From a checkpoint of a small mixture-of-experts model trained on Wikipedia: 47.6M parameters.
Below are experts of layer 2 (counted from 0) of a mixture-of-experts language model. Rows are named gate (a neuron's input weights, with its number), up (a neuron's input weights, with its number), down (a neuron's output weights, with its number) and show model dimensions 0-191. Each number is 128 + 24 x the weight over its row's rms, rounded and kept within 0 to 255. Numbers have three digits each.
Before each expert's rows: a language model's description of what the expert responds to. This comes from a sample of Wikipedia text that the model never trained on.

# expert 22
Opening pieces of non-English personal and place names in lists and tables, e.g. Palonsky, Nagy, Izquierdo, River.
gate1:139108155113135155164098119113124122124165117149122131104119165118138097154096096109133075110112142124146128146131117100118141088139118120078121111145135130096140143129114106123134125090157121107136112124131114098121123100109162129137123117158093109111148125132165134203121181110126129130107133111104155102184179154158148066140178153136124104117144158127143148097151133122149171108163101156119155152084122139083093111146182159147107116085135131140096157113109152112139123119147096110089083131138180134097143127125074118127118120136130114160129151158142110140111147127142158177
up1:124094153163102102119096081155159115106124140070117118111124123133116105143106179120131078128140120103136147152112147175140110128100092122116136100126159153121139127119117116168112162074116107160149161176118093157114139144139178142081079147134142144148129140125154111142129091108093126123165129160143134113130196108168123122132128136158114124133136122121155112114099115096146134184136103097088163143154104150175135133119099138147135120088098152160140106134196123090120142094116113134116116167124127132135138140136141118122106115114185113092137107151116154144136115151150138102
down1:101123105141179168124132119141159148162098121121094144115135123151167170099112091073131170166123122169111105085148108126139131102127118127102134091174146165142084137100163117108145112133137130145172142127128162123145116150111090120109131191097164137134106102139146153138135130129120120146120188103145113125125121091083101123101126089103098090114105131136134128105128123117134141127121110154146150104076119134105172149142149131140136102136109084159137140094108142171170111152130095105095187148153146129159112121125165126094129142130131091142166131140088154133130107103114115115
gate2:174104094113138096127076139140151139152101120135110110092151134146120129171144165134120113123148099119167112087124148151117144121110152129121090111129097105148135186097133165136112131140126097159090137133120137110127091133108104098079125170125139132129132186157115104147151162113066088129169135109155158117152131113172155096132126115125124137125115115118099121137140161111131159114100102122151097110144148129129111147120142181136139068160080151139116137130077118149151127138126166105118120126161124145188148137155084134140112151165128129152108135108129133165096109117183147124
up2:114154185145108129154149101120121161144117121075081138177126067131139138157122135118142121179113156107072113168115138136112091100099096111157148135105135108127139128111163197112141114134121107169135117135121105108113154134121134091095115098108102175159114080096139126132145095151118153104132107085105187157147108156121109147130122147125100125130155126127131147144111146153118108090111122128113117111141086115140124144110134151157120169136108172142142133121115131105098110132138152175143158136119132150117141098126160128123112148140168120123159165156101097136173138071130111108
down2:085112109127081158110136132121092094117119129126103163142127131135159119109162116148157099134135113172162128115132171166094117086118122143144107175144115133129120154089152141167130153114131125115111110134108123180159128148096108081136121119125108114105143165130162139133108165081144132113101142124116107139166136107136164155091124120170128097102154152156150159114131097155115128104136115145053102122116169138119132091164051133143126150113135135125092146147111169113104118122125132104144105161095154146108141125117143149140167069134131133098098158120135144123108158118127177122
gate3:128126144129099120126173150124119101146105151150128108121139158128127077133103115165102083126156094122145146158132155127113133101096174172096116143158113197131097155139133146142133140145173061100110113097146116122119142109149141135110147096141128119106134107111131126176131164055137127131130094130140099139144120052139126111165091138115129107141127144136132116110172136118155133142126110117115096130100120107136126142116159149101110129123179174139129157125138106137101152100141141141099109144162136102179082109099088153114134138144119154137108139124122102083142079157167131135
up3:133124118118084122104134164122087129103108134119130121143156162153124053154100087160142126129172157123126151138136146126120138136130156136159130146155142181098092139117166183164116135136172137108107125116142126102135097167128159103113160080111103127107114117110078117147128132120163102127120089140138133111162102086174129126109140138126149127140134159131139100090138131152128111139121164158138091155134107088164148104149113133098133089119171113124118166118150141148150133123146126136135136127197179174118117106105078120126116130103118129143122119125152147107172086163118166127
down3:129137101151126099086127097139115107108115112145112160129157098096082088109131084072097119115101093123171138124155154123164130112132129135134136123135127144157106165090074164111177140132144150116123156111149145125111115129134116128147153163087124102148122091121127123124125106151113115154139157109123093176127138118125128137136147163143123096129157110125166160179118115113115159175114114101198125136144128109149137065148101162129103089142143149087170105141145134160136124164115153167109106131153168116130099129154126136167131107163085117115134091105108148105141097120131143134

# expert 36
First three digits of four-digit years in tables, lists and prose, such as 199-5, 200-0, 201-8, 180-6.
gate0:116101094108103144141114129113133123153169104167108122152125076123129147141093127139157155120146138144129127160086111126129134120140101147130143122126154109150119100138109101169186106085127143106161136132152144137109079142135162140113148088161169121126106097123111135164103130099115095143098133158083167141181166073124133119150131117187157120137140112113154166105164133125090127130150130135092146115138148125140116121118170111155139126113115108153151137132163134123137134118131115142094144111073136123083119146151201096126148142089167120067138161143161122113131109093113142123
up0:094174123121141081112145149194094111130116138128142133138140105062111166195139156117128122116142115133145178143124137127106161099121127156105091138116127153106109130111129143096085120173154125154146099149121138119142154111111156126146083104139156108165145149097132104091138160150128141098150138103146117079097121141119101118153110114111103127123125143085090117117139104131149139087103103074124094111103140125086153145155133134175119166093138160126113141124149126143138098103082164152104162137147142125164129122130076130113109101128158113112167128137096171125126151129131136111
down0:114115134164148121139139158180111122125101141113152128099093133153115127155167141111067051090094082105084173131117133149151173115161083130182157137161101105165162128134127131133101112125124113125129172107128160105127140113130132121113114143151106125108123120108169153129139138114112107101103144102145150164166129123122119117085103119107143169137118112160157106134130132126139120076126127129072163088083142164110147092137118141104138103106148081127127134114157115122129129127122136120144154137122171126159111162151113137125173108157149106168127115142077121133113111158131145148
gate1:104148162169135133127127089130122149122115126105129111117142107124139141128097102105133145111140137101171142149113088122117139162068083068151136137160122109150122124158173151120126112119184069164093160142111145147153101117128147104108106150136148140130149106116133115139118153146141096120118111104120129107129156138109119204124132099125131164150125105139156127077108120119128119100122125091130097163133139112118096114130091107135114102180129113130144110083162146155129116107107126125079124134111134101171121143152134121150101141135106156131135114139102156094187145170203146157
up1:099135098158125161108075107154091147097139138124089165104101091140129159123104095112120146070149158160173126135093147153126169154121092077147123143130097107160132086158126120144151139140116125146114140088140166117171161151141124086110126151127158158125134128110121121077107161133122096129119134121130148135129117098121147139135080102136155158105127099098128120100136142151168113125134126102150098137136134107125137145115071141128099111147116089138131160141158137177131122085145126154073142095110142155101124161121131136141120128126125136127123146112076170122143146164185132165
down1:164085115079123119164107137092132135158124101153102119125151097137125155116112119128148106126107130118159107136162095123126098188071137088131130162170164116143158127136107175147147120112121076121156143149123150119174119124128115157151104095113133161100103097137112114154135132108130160131083073135103134130067109126121145137182155126178146173143143156150165117146125131102195125125162136108151128102135114140104126128125108141122080113105124157118127167132092150119098163159152111138143119133109101118081139134159106133125103152124128120099122117150128094139127123091143101137
gate2:118137132116139107138124125093134087149181128162116164139171115096120131137119134158126131114095103126131100082108100171139128146101120142154168156181128127134141141128117104136116135128133128099093131139126141126109060140159162121114128190122033128114113125154086122138125152189146166097095111146133127125112148130094132123151139150104163134111149097138129143136135141113178116140132105148091138143142080146131138089091134117139179101123134102130149124116087136094132123119123150137112144144157125165098118111156111120105101134107123139203119116108135105146130110149146130077
up2:107120148156111157131104118187119162126095121108151137108095154146130131148133142113089121108133138150139153143102137138137132132169137094147114111124149137104117131105128122081137098172081149139154147146088130104132170147087114121120123128103160141153137148120149115121142103110094100203123153099132119130138144124152134144076108109134134092130109111123097088151117094135111111124132162117165138119124151104116120150141106131099092168146122101100113149144141133149119161160135121089100097121127142147143126148088187159148101181152102096090131146140132216132135129073101139144
down2:149145134118153155126104159138128135094122145142136139083118157115129125157119139141111140128150098147134159103165121119126137074102114147119123122177117106126151139134134157120100114126124103152125118136102137118162150190091151125129105127155158114120118120142076162076121131095159159133149170134128082133194136170108109106138095165125157123074156154128085091113129130143159146148115130174136084191168149101166083102142102115119140114074110147102138108085151111140091144103138096103116160107110141122098111115125141173135091121111103123142147137136121144128117101123129139132

# expert 27
Whole numbers and final year digits in running text and tables, such as 30 minutes, 600 soldiers, 1981, and scores.
gate1:137129100132075117110131120189141167156098149132129131126128115157119116147144103129083131159146132128138099155144151165094139109136099140135135116117117105132104115160137131102130132159132106133115098148147125115086100116108156117143100116148132099095127108086139103183080106119133135170115167097141130167114185183146139115126145169125150154140120129116129142141043127112086159103146132143122092095103125125133089118133106111106109150150106124128117143147119092154095144160110120095114113174098111147135133117092158175153176152137106148118156135131138113165122172114081138131
up1:103166140143139130164100136116089133086141129106120091120121134109121125122115144151178135120102121142129152129136144110088159152096160134099108164103148139097144159107176123140106117153138139093183158142136109140170144134172125125074136135124139152111094127132064153097194121137134102102127122122129100103154079097086117164126115064125082130120123107108120150167139137178120120156117110113139132115124108152111144122124104139147140111095161074130155131086097137137152163104158149138112127114135137102153149125145123130087123097143146116139093109141109132142094149129169151157
down1:117156116115095169129118162123109138087132154157105086151100122131097130084162138116163114115146146142099154143157177114157148136074133165160107137117108132112147089131163105155155128106110158138139098146132148094164118087159123153111137135157153131112129079145161118116119103111111109181149132113132131134118148151106146109106142126192091141116149144186122120093137103148098138131107156138098123163123130119090103172126130147109109119101159109099107146120135103132073111106110123154129136172145099089138108168142113139154166150133142151113074123117141117088129092119098130143
gate2:147130134098116112159119122081132115118150126158151078095148085154121130140126141111120164136121115139116135178148153064071103146096126097131144129113114156063159123129134139094149123149166147132155142161125061100143117127144138163105137143131148126136118121129149166151122116128132084181139129156088123167107152072160147110139116146135120119102139174164118131105151120149104141131118138131149140153097163095124141129083112109115146114114168090144129122108149115101131105143141124099148136155094151110143113119132164132128151113074164152102102115131128147145128122117072162084
up2:105169137135139113136111114130144145082121129124068140167143131085149143099099148142117113141166100149160141177119149120124123103096134123141103168108165152139123090103119106148130137129149137122115108136153129127089123135175119130114132112125128122145098149177076158048103122155143084116139100169152105088111096129138121088120088114129141108117116092167124135169157082113147168110137122090145124172147112102122148120120102139119122089102134151111165130167107135127118130158119105169126180112151121136101156118110110142142144144152124129154149127138108167095158088155145106120
down2:100150130118094140110133131185128112140125162140140174124120106097185152110140145161154121120157112137145172153149120099178109121138156066145104179124131111140094100097091102156108112108114105059110095092123104148100152121118115092133145110162146134119132144111143071114144155124148170115126072124145137158137100152124113161142133132157140137149081126122121151128115112110145156096117132172134121134149111113117129125132142107143147105161109163126161122118156131141128126108105116120138085122113096113112116152134099134106116167143163098131191147138103103105144109123107124192
gate3:053156132171133148122169136125147141112132153139087124136120111151127088110121164137135164110159088140131118130135128122122148107122128136086185175097141149108128168114150118102143128118108119086132143099110088132151106068116109139118137143125115156111144173060106150136121113115099105157128194170105148127137116156126090178103133145144164161098146115120140101139150146170139128115097151145110144108063122120144141111112120105136130149160150099118156103115138127125142165138105134121129110122126134125132097158125158138136170149119083118182142087148113116115124119123095110142
up3:171072159108144137122109095173147129173129120127100122136133169153142087128128147103150104167077138081129099113154098132114124126105090142139127127153099129127098157115156120101094121136103102171103153096144132157131121148156118143137114118119112104150117090131130098182130120106134161118126131136121114128121167152180148104145156100117083111142134134092131129144111142122145121142155138135108122122154137155134133108121162155117150069166180141142123161130077101128117133133133117157146072125169155098112072146126138101136144128128170145081161154110110118122141107189127145115
down3:133137170104137122157107173140119134111087116130105136120149147114126106132104130144144135151092109134147140136116091151129118124162098123167098100129119133165121162104093143121169130147136115122113111086161156132104096106139145120152113094114138120128134092167143129167110081111120130092164102167129142168131132110145135135148130120111122102122171117098125132154105117129094099117173165138124135120119117113159100080119108199100133104125130142125101138117096133136126194094174119159158104158162096113117069117144091117132136162075170167105135101157145114151127159163113153114

# expert 1
Opening or middle pieces of proper names and capitalized words, such as Bar in Baronet, Sir, William, Stra in Strauss, plus closing parentheses.
gate1:162165173111166114104148164165123136121161135109152126095130098139115105118151170132154154133127122121139109170134151076118133108124147158142114121117075098129051131163095139109153131125074139094136148088144104151107142138133100145202112136125143142130160115114151132107124094121123093097124135182103093133168138153105137101159105130129103133113136175150085128140129134092131124140102189107153089138185163127131146105146149143094110115146159161117102146128140130111109150128137118089149102153098104135140146145146152123137142117138147116084116129114111160137125125128105106117
up1:149138108139145121141088142093132135136126093088133126104099092141113180135041094136158109157089102130148115109127128132155107130113114142122145122120114155144131111142145115155137137116110138142115080164116187105113139155144138153148174138130092119111179130146132156174114108139131112140143115145131154131108155127162110143146103135102108079124144132150124111129083134132076114128150182127158146130144104148134124154127120125110119120149119149130174148145140106090157123084098140134121123146157152136129122137091150111106158156105118184087123191127130114146110136208155105141
down1:159155117116080131129133126116127125082120105138101144138114096167145201128061151121172109130090136126165081099116174100135148146156139134167105130190149145141108108112100155141148150122129147131141113141158150069136133105086194149124122102148130134134120175133110140121112114127160083100098123121139130121087120139130109179097098143132129128138097134117116157137087096129140142116112105143118125137099122124138111102139104083132157133165148128122100135111132155114127141106104111145142124122107091142120136084156136145091105149152151125132163106094128149178146156130136137172
gate2:128085140129123112164149135099082120124170124180134148106129132140123126085139139122177168102116181102121082118175101150101144100138121109148106141122141127089102117114151092100165106143170158142109092181128136103129105099108142146111116131102107090093125106139128091164166161155088143117133137134101140109117125147109114143130133101169154150125151139111143136146191105121082136135102151150119140134089155110138116121121119148126102151123144120149112120141137115127130132068181180084103133100161141120096119110128131132132134101134135168120118157147107136117122160117069153112
up2:138128161124127135136121099126130134129141146113149080145100112112126127125091118131180137129131133099111133104093114124093140097100100069133124141179104151095160158142152179149136133139123096097141145069144135119142128130133141135159128077108161111170166137137117130097101131151131120161137056136142091121201150086126122114122090115086117144116138119140116126103153105123115108098128130066168140137105146150135140104154109101119128134136164144146152097102119174131105125129130122149180140143118137140163158154160123087135094171116134115143072111115169114156125105128122121122
down2:142109156124149106131151130121140126097154116124132115135089155155111111171096136150162116101094112104096147116076109127102171141118128106132110136141096136122097144087104149120118151152148167116153138095150153094073156133137130094109146112122104122089158155144110118115146129130172160158075127107141108138146114068089165125132134123105133162115129152081127149118093138125196108123141132088163138149158092163151171124116125107129090123131137133146114125113191121098161148121127108128138137134102144115138184127149119112158118137100126090114128123134130123196143176112140120108
gate3:159103139148126120130121127138143119160149114123120144137131111130111109115139129136097108103156076130122069066130156172125106163166094167152143136159099118102096116091112142140159146094203133103133124133130134115096137138140140157091129158136117157087176084131126166141155148110165148137121129168130136142120128154149126112149129160134112152117113126159106133156091116096125162150122152113161101101168146124117168087094113105109120108168165086147092135139120107147131089140113112137137148125136127089140152128107100169158111145126108156169142119140151144104164149135104162078
up3:141117186142131121126146156117080125108158110122112135126151098130098072069116167116097106085138149160143087095161178148098138150152108147134093143124118100122089138117121132112142130140199154132129102137115105149085150114159106117142105123104136104099146090118162112135156106102179155141118134162148127128121125160130101127132128143095081170090101104138128108190139145124117116155149119109127101121122149119132146088121137146157127133096139095139114169140097106135153098122132132126145157129157155113117146113102110169159117133103164124155104118096134169151122134183135113119
down3:132127132143119068112156137093155152105129113129128156121141153138175149118095124138110108131141141143148125133087104104115154133150127101101150113164181152159128092107123132129152127114201078129162128105131098159158141169116135166107153121097147164132085150118117135159130183118157134115135133139126089092118129096092116147127064159145133116139098181173158163114142123116140114123177099128136100108140134110110092124134186127114105114167109119115107114087099099074114114114131096136085179111133144101137120127139129138118136125163096133157117141137103122129120122135147113128

# expert 58
First capital letter pieces of proper nouns and capitalized terms, especially V, Ph, Ch, e.g. Via, Phase, Chair.
gate1:159166087108132132142158136150139068126156116153109088112094158089159116119126170159147099159126152128112115135112130123104137121168165170132122130105106084108128099118103164139102138164131151130128130129088115131134095128119064122127090139131130084118124132055131159115119148122124109108106133124139156104138128106142120119146117143120143151157152121100128128141132124116104135154139129140120153156113165122110104088116171113139106118132109096137127133119161179127147125071105140136097086168095190135154139128123133098161141139161135138103138102158069144171108126135064115119
up1:152159080079135190154127102135101108139120108159100109106127175127156146111169160127138090163121129104101147113114132143143133150171108149128153139128148130100149109146145156141156151145094145102132094125101101136109095116122081111146097165123177096126146151104128143121129136149089075070115140137162144178117148095169132132116137179108155163162107112109109103125149120145089142141128146162116166105094127110125130100126133104114141149107117136115142147138143138118152126106100150133095082161117175147103137129094123130179130130090133126108108115143100130127144166108100125095
down1:134128148115101123127084133147115140110111124125138133115121156171126118148126142098095127136110130110147161133076119150091136189119138150208174127188148133100151157120136143119099137126149137134130124149100111147117089110113129132127110104140128123131165138106132069084164119148161096119097091135137111128111108062147136094127115158089170130146159138110154072109129144117132139156160139134087092127135138150129145124104121122130146175144138101082188124083123125121133124106128102166156139142136141139085119104105143132150116126157101137100162115108135138147107153162136080144
gate2:105124151136112156127140110093111102129139151117142101100139156164104119133122130170166129128167121176179125112113167125136134115160115101125119104152141181157130130144148130141113164111163111173140125117094127107135139069107145101102151144158077144137144172124150177166132111150145094108139168143122129119148136106134099138116125125106156138147080117157130117094088148140131150151100148149128098105138106101107133104120105124092089146088103110131156132149159156155081144168110115136090155099154102077115085098119102165136124107162095114143149137124137133150163096148114106106
up2:133097081142110161098131126127121129114154125135139129128108145162113121125150119146112121112158108174171142111143164115091129122142148131181099106126121176158141122173133121149090160102175114173120077122072130091135127103122088102138104147144068132126151123125166160114118136150132131099148151121194128107145130135150109129139166105103151128137124149156145113093112161119118142141117117133121112109135112150067129099131124160162129141064100098109124153099173146141094154138119115142063155105142163099089128152115137151149111103152127153156129138101123128114109109116101126105
down2:136112115145186151119151146130144131132134125130090155121097116111125137076181116135182086117141136148126100098115117149111136158195161129084112081138133136125087156094154097089143186128101115135134175149120147139153135133138119146131106148165111110155124128167142132137176127127120125124101113113135093141126139131111143121157129102117178103149038137151135143130091152127129122149082143133124120107153063106086158132122141114108114133089168113105143123108126128131101152148126136135133093111148104106133106141129156132099147149103103180151106102134132128136139092129147138100
gate3:103132137069114146172098121163107114136123148180144133115079116162142176143161120117122131133092138116145127112120117117104160110149116109105078141117164100149151169115109120158121105155168128168161115166132171143152138097104081116112121154120118081115137179123183110180141138160094171126111102113133116099094116092082117099147111154135072154132154144139114176146096154141102114110128121115156116142093131142153084110137113115116112145114089133133112139139132124128124108139160132082125118117112161121155118119153116128143129127168128115128156137159131153170130133091144146146
up3:097156120090133135154131107146107095111124147143131140135091113147142148128174158143088142138116173144166152087141131142114138106095116093129135131118167121153112159100110117100132110144110118147158156136113132123134117084138072140121093129128097101102137167126151095170163120144086191147049136125141166127134121141145122064145148147150112157112115156098105120121099132126119109108126142115132119137110096136147135117102108105140156212121115144120064151117144098168125115138134162129096106128157114128143181115118122151120093115158145132158122120145129163119132145099131141102
down3:086143109121081118118138137097148160142128136163148155140105161126134085146153136155136168155126162164148153116095141107095149163163114089111151140109158125134126145124086106149131116129089127183168110115130114170180144117132104106134064175123133128116145169118124116138098087149133138136109109128145164122119162084141141124063097135141074146155119143136145157115104157101118108140106128106121121142139151164151132133152082106130107102117110142122147147122113123101120105163095126109136081112139144113132119147166148085121130143111137089112168124126126139165098089111106159090

# expert 24
Small whole numbers standing as cells in sports standings and statistics tables, such as goals for 36, 93, 58.
gate1:114108166121160116147114088183162126152134127088119139165089116140140124161147150117116067119093136117182138143127123093149141130107110110139089125102155154109124099105080076137165107135154093112160108176101140111098140164147104113124130145091111112117091089143133116089132124133147139151109107131140114124136161158128150086108099167134100138129100126163115140138093131115157107102173127130127138141141081106131128139130118123105096120140161145149115113139101086130112160122142175138147130118100146129160096058108149148127086142122136140106116177156125114087140155127153122152
up1:146115108122145157108110103120156102128122098148088156128134164076151139083118148150155119166092159139136152143111139128129132136094150125133130113113130145147144103100130115100127149083133113119133115106089149121113158127132125136139170097140166129095187114127156134096102141114177120137159095121145127127130131079140117100099115137142141109160142107165141133112101124079170102145143125149124137129137138136112189132157128064145152127122151110143174091142099172102092115148080085109140136069135153164123097129096124148140118147175118149133132148136077131140141142165164107157
down1:123170095132098158117143127151061119130154139148120111080163147131093101092116093145139131156117136128105148140158161136109115147162155132140155125141106131105151120125148129104125129103121118099117098094160108131135095096110168109145116101142117122092147146096145149096114111118102158129135159137119131098145102120102110133168128099149123158161182121152130155135149146158099185143138151122156100127078160119101139100114123147112127176107142128111168123102168176111151065111116090116107124108145123101133116153162121143131145078105112153132161073104141123141116107162149162151
gate2:128133145105066145107166166145157101130146102115121101131118100144146093093148108134151086118084145138144115114118146115096126127137118142143139164129121102170096118122110114138152111093049102155167101156137133148100119126143140129161129125112110105125121131100136162134098114083127118153132115158164119157146170079128125137107137167123115146179152110123132130153133062100187163128130115125139116150129132099091135146125147127131109149121183142128146114101143146140125125146139082106105110117088130121123116124097202142151081122113132132094087112107173124141116130113095142130
up2:106113106094149133124125099105116110138140161152131158114145118063119153177082139104153153063185140138093093109149133129179138137106120120140120139134118136101133117133113106157112105132146123127101137142135135093161146139114119123106104147123110127180112088156114104169168163167115128114118143129142108094129140102165125124154111123136103119136111150093109125109154116144120080125075123123109163137119149132120115133145135112168105112098094150142130160157135140106126103169130180145146126094148116165149113101160076084105123119126157131145184180147094159119119143100161132135
down2:134132075122063120114167159081164167126122148113150146139145107162112142118154109150088134100120093168108135137134151161099105135125139157136134194109128148106087096142177167127132102103111165136141137157135107176130122111130123127120133127085124147114144139075083141141120145096106122146092127154142113138134120109124142108152163158132133126098113077128115068153131108145112096100161091140120163124113179139118148133138103142143132131100136151129089129140128117090126132104147090111118139195125141130136132124135152146164116138115102136117159130161160114141088156092090127120
gate3:113168127128151120113152104132128140150143117101131137089087134080129102088140085179109132135172129118111156136104132082127113137115107170100151111109157145118146115081140119116122137095118160110149104100087106103142104146122133142145095119122149143131114125130145172173102149153131119126111163158099134143146142107122134119118153135136170104144153124155163151112156135147144101155158099150135133131149120136125127120129137119179136172087103139146143123059135163120176155112114148099121127083141112128165086134171213104141151106100140115116103086137149094159108152147123144124
up3:172119098099131113121120097105157148117119121122097114198117107161117175105123164106120169108126121116122113129134133136165139108173106094140125123115142113122128148150105106083133142145046119138146130150182125147140135130122079132132119162102134115146102153131074142126175119132147144108121108128107130146132060143109111128134166155112165102135149150142092154122144114145128141117131119124160125089127105148157095152107168111094185115141140089131101136084125077160128171144166158130105093133136103122119080105107145154115146085106122145115130152148125156118117140133120115131
down3:161146149123161144122107133170160073132109098096136158118119145119077113115130129153094109125146139143129077063115116114149159124166135140151101134100107124126140114102100171127096102148176083081130143112161162132178102140150132157144123130160123120145127154077145108162108101127131083118130155145138142108133130136116126118111075112164098121102128118095178121125111126161165106144083135124160099128157114154120105142151119159101134113083171141119122093160131131133138147154142106145125126158133163107114126127193091118102152143108103170130142111121154143102116117135119146122

# expert 51
Subject pronouns they, she, There and predicate words such as found, located, close, clear, often in descriptive prose.
gate0:144110118119122088143122147131119093109153094110152120137160145122116152117099137109109129123140149151117077136137162130119085134125125083129138133178119138109085159101140131068157142138095122161133105143116121101142116113138153163160131153116093173162112104107093114119153136140133113102126125160096150118142140118125163079134147128157113103110128132110099119131138153132165155132178160106115106114100159149150124147119106126178080176167093195138107114078088159122118130137102132139100152092151124124126123167143172158132124098113119090119085162137133147165161143128092116139
up0:161175093133129129168155177142110132104207099109089146149121137081135106115138137140089164146147139149154112109156178123117136133142172131112120127114137130075132118116143093146148123167112116115152120128104143126133119098124118130138166106116107147150122152087074139125161158128118132085093147130109051093124145135151135117112101126109154140122099134095090115107170132097153167107141123127118123108125111138126136152143159124157157138161107162138123079125106123133112062132089151122152129100154144137106147129135129139139118112125163106162129095172131147118119123074136132152
down0:148115125150174102116127163100136126159131126122125113127131122084151125131184063136143150133103142096152116104132168147164127138145150111080139116113097135095124134157094174136124119121140109138059117182128120129151114136130138166110107146120149142115159137114133139148120115126127087107170148105126135151102092109144116152118126117109080156127058190120157145124139158111139103132113104105139143117122127110140122137135137138109115104106096161103135184089173107136141108112173125134107133112160147126085072119087136115125119096142158147151104140172131130126134130113122136192
gate1:092138095153152142096102083124101154182157132147120150130145121128087140134090174126155136051150150093114132135114129124131127099121139105143130147123111144121126122088120128107140149121155161093103118156126112137109098123102081102152115121126104095089116137113093157106147145119107184166130106138118211098105115175128122152121123162141146117145127089078116146120126117123168119104128117157129176155086115120133177123107094124114151125134139121144133122115154137165130167106100129121066100157113102114125152168135149134096110145109111157157119115120136155120144139146127141099
up1:137145102129138128111110107105127132175111139145136167141137121120065153176115131165122135123151138164155163155118111144151102118134142107149190129109134095130162120076116150156163130135153119109094154107164080151094142157113111125124130119118114092108107091131123132109129174111119133138122119146123144073126097094130091131092129133130143072173147164081132122142145122155171118082120124110109118133151151142183143132133086134119114126099159126083115158118130094130129162135112122104094101134117129133137123118126199122120150143083126135107124118170160137088147106107139117084
down1:128146091132149129133108113092144142146106119106110106149107128137115091173120134183114110102088145086180168173130065152138142112132156165124144129135146140140121137120103109125108122175153101115086135146105116158114148149127140111112139148141145183095099160127139102124143144165119145144116093154136134090110136149137151129174142139131192145132068111124168129148136087151127122122136095124113144152110130092154141155133115080128132143099117113117119125142090162125092148118156136107101141140156068092128113084137128112120136144101164129112139102134098135137129058152118151141
gate2:139083186141116094171113133122139136142111166122138104151128086137105107146141177127112116107143127118120117122165109156136088197092093090152134123119092166121154140133123097120137166140119108143152154155097141095140096103123122146138121127123134131128186142106150088113149099085144094136145141153121133177118085176071115124131113135165068164138140129141107111168146119187171102139146076113139150136141138162139103107104138113139112130135142103150097110139145121132151164144108112108147145122086122116137118119134140135128119174103089116098153121119116144098132150109124133139
up2:126125134097090108123143069156115106156118154132182097145167139153146088095142134120096176083120139142162118121143094163099112113124101099127140147099112151123123123169132117122098132141152064126126092136153105143132122104172174143087089123110140100134185166111122124117122113136178115127146143119122146141137129123132119097151106138080140095151142152148110117154098126173136149141147116147154152158122104117157143119107135112146135099112123131120124153152141152162163123111118098134098141129141133138087146095129209128146135154097118106155107128107101090093131133092137118174
down2:124118172125168089109155117152151113134119174106146114135142104151105159094107143150098177117134140130124096154121103157098165164117152132120115146129108167166120104138087076128121130137137116120133128093115106113141104123151112117142135147152135131146148137121098158107169122121138132135101139164092108141122119145142099120091091142124094123136139112131099113122157132140116146093109139174139146117132090126096090145113176103157113088143084154157141148165105141135171142136102173153138101153102085108121133156094082118112071176127100142115185097098128120117167165155112141130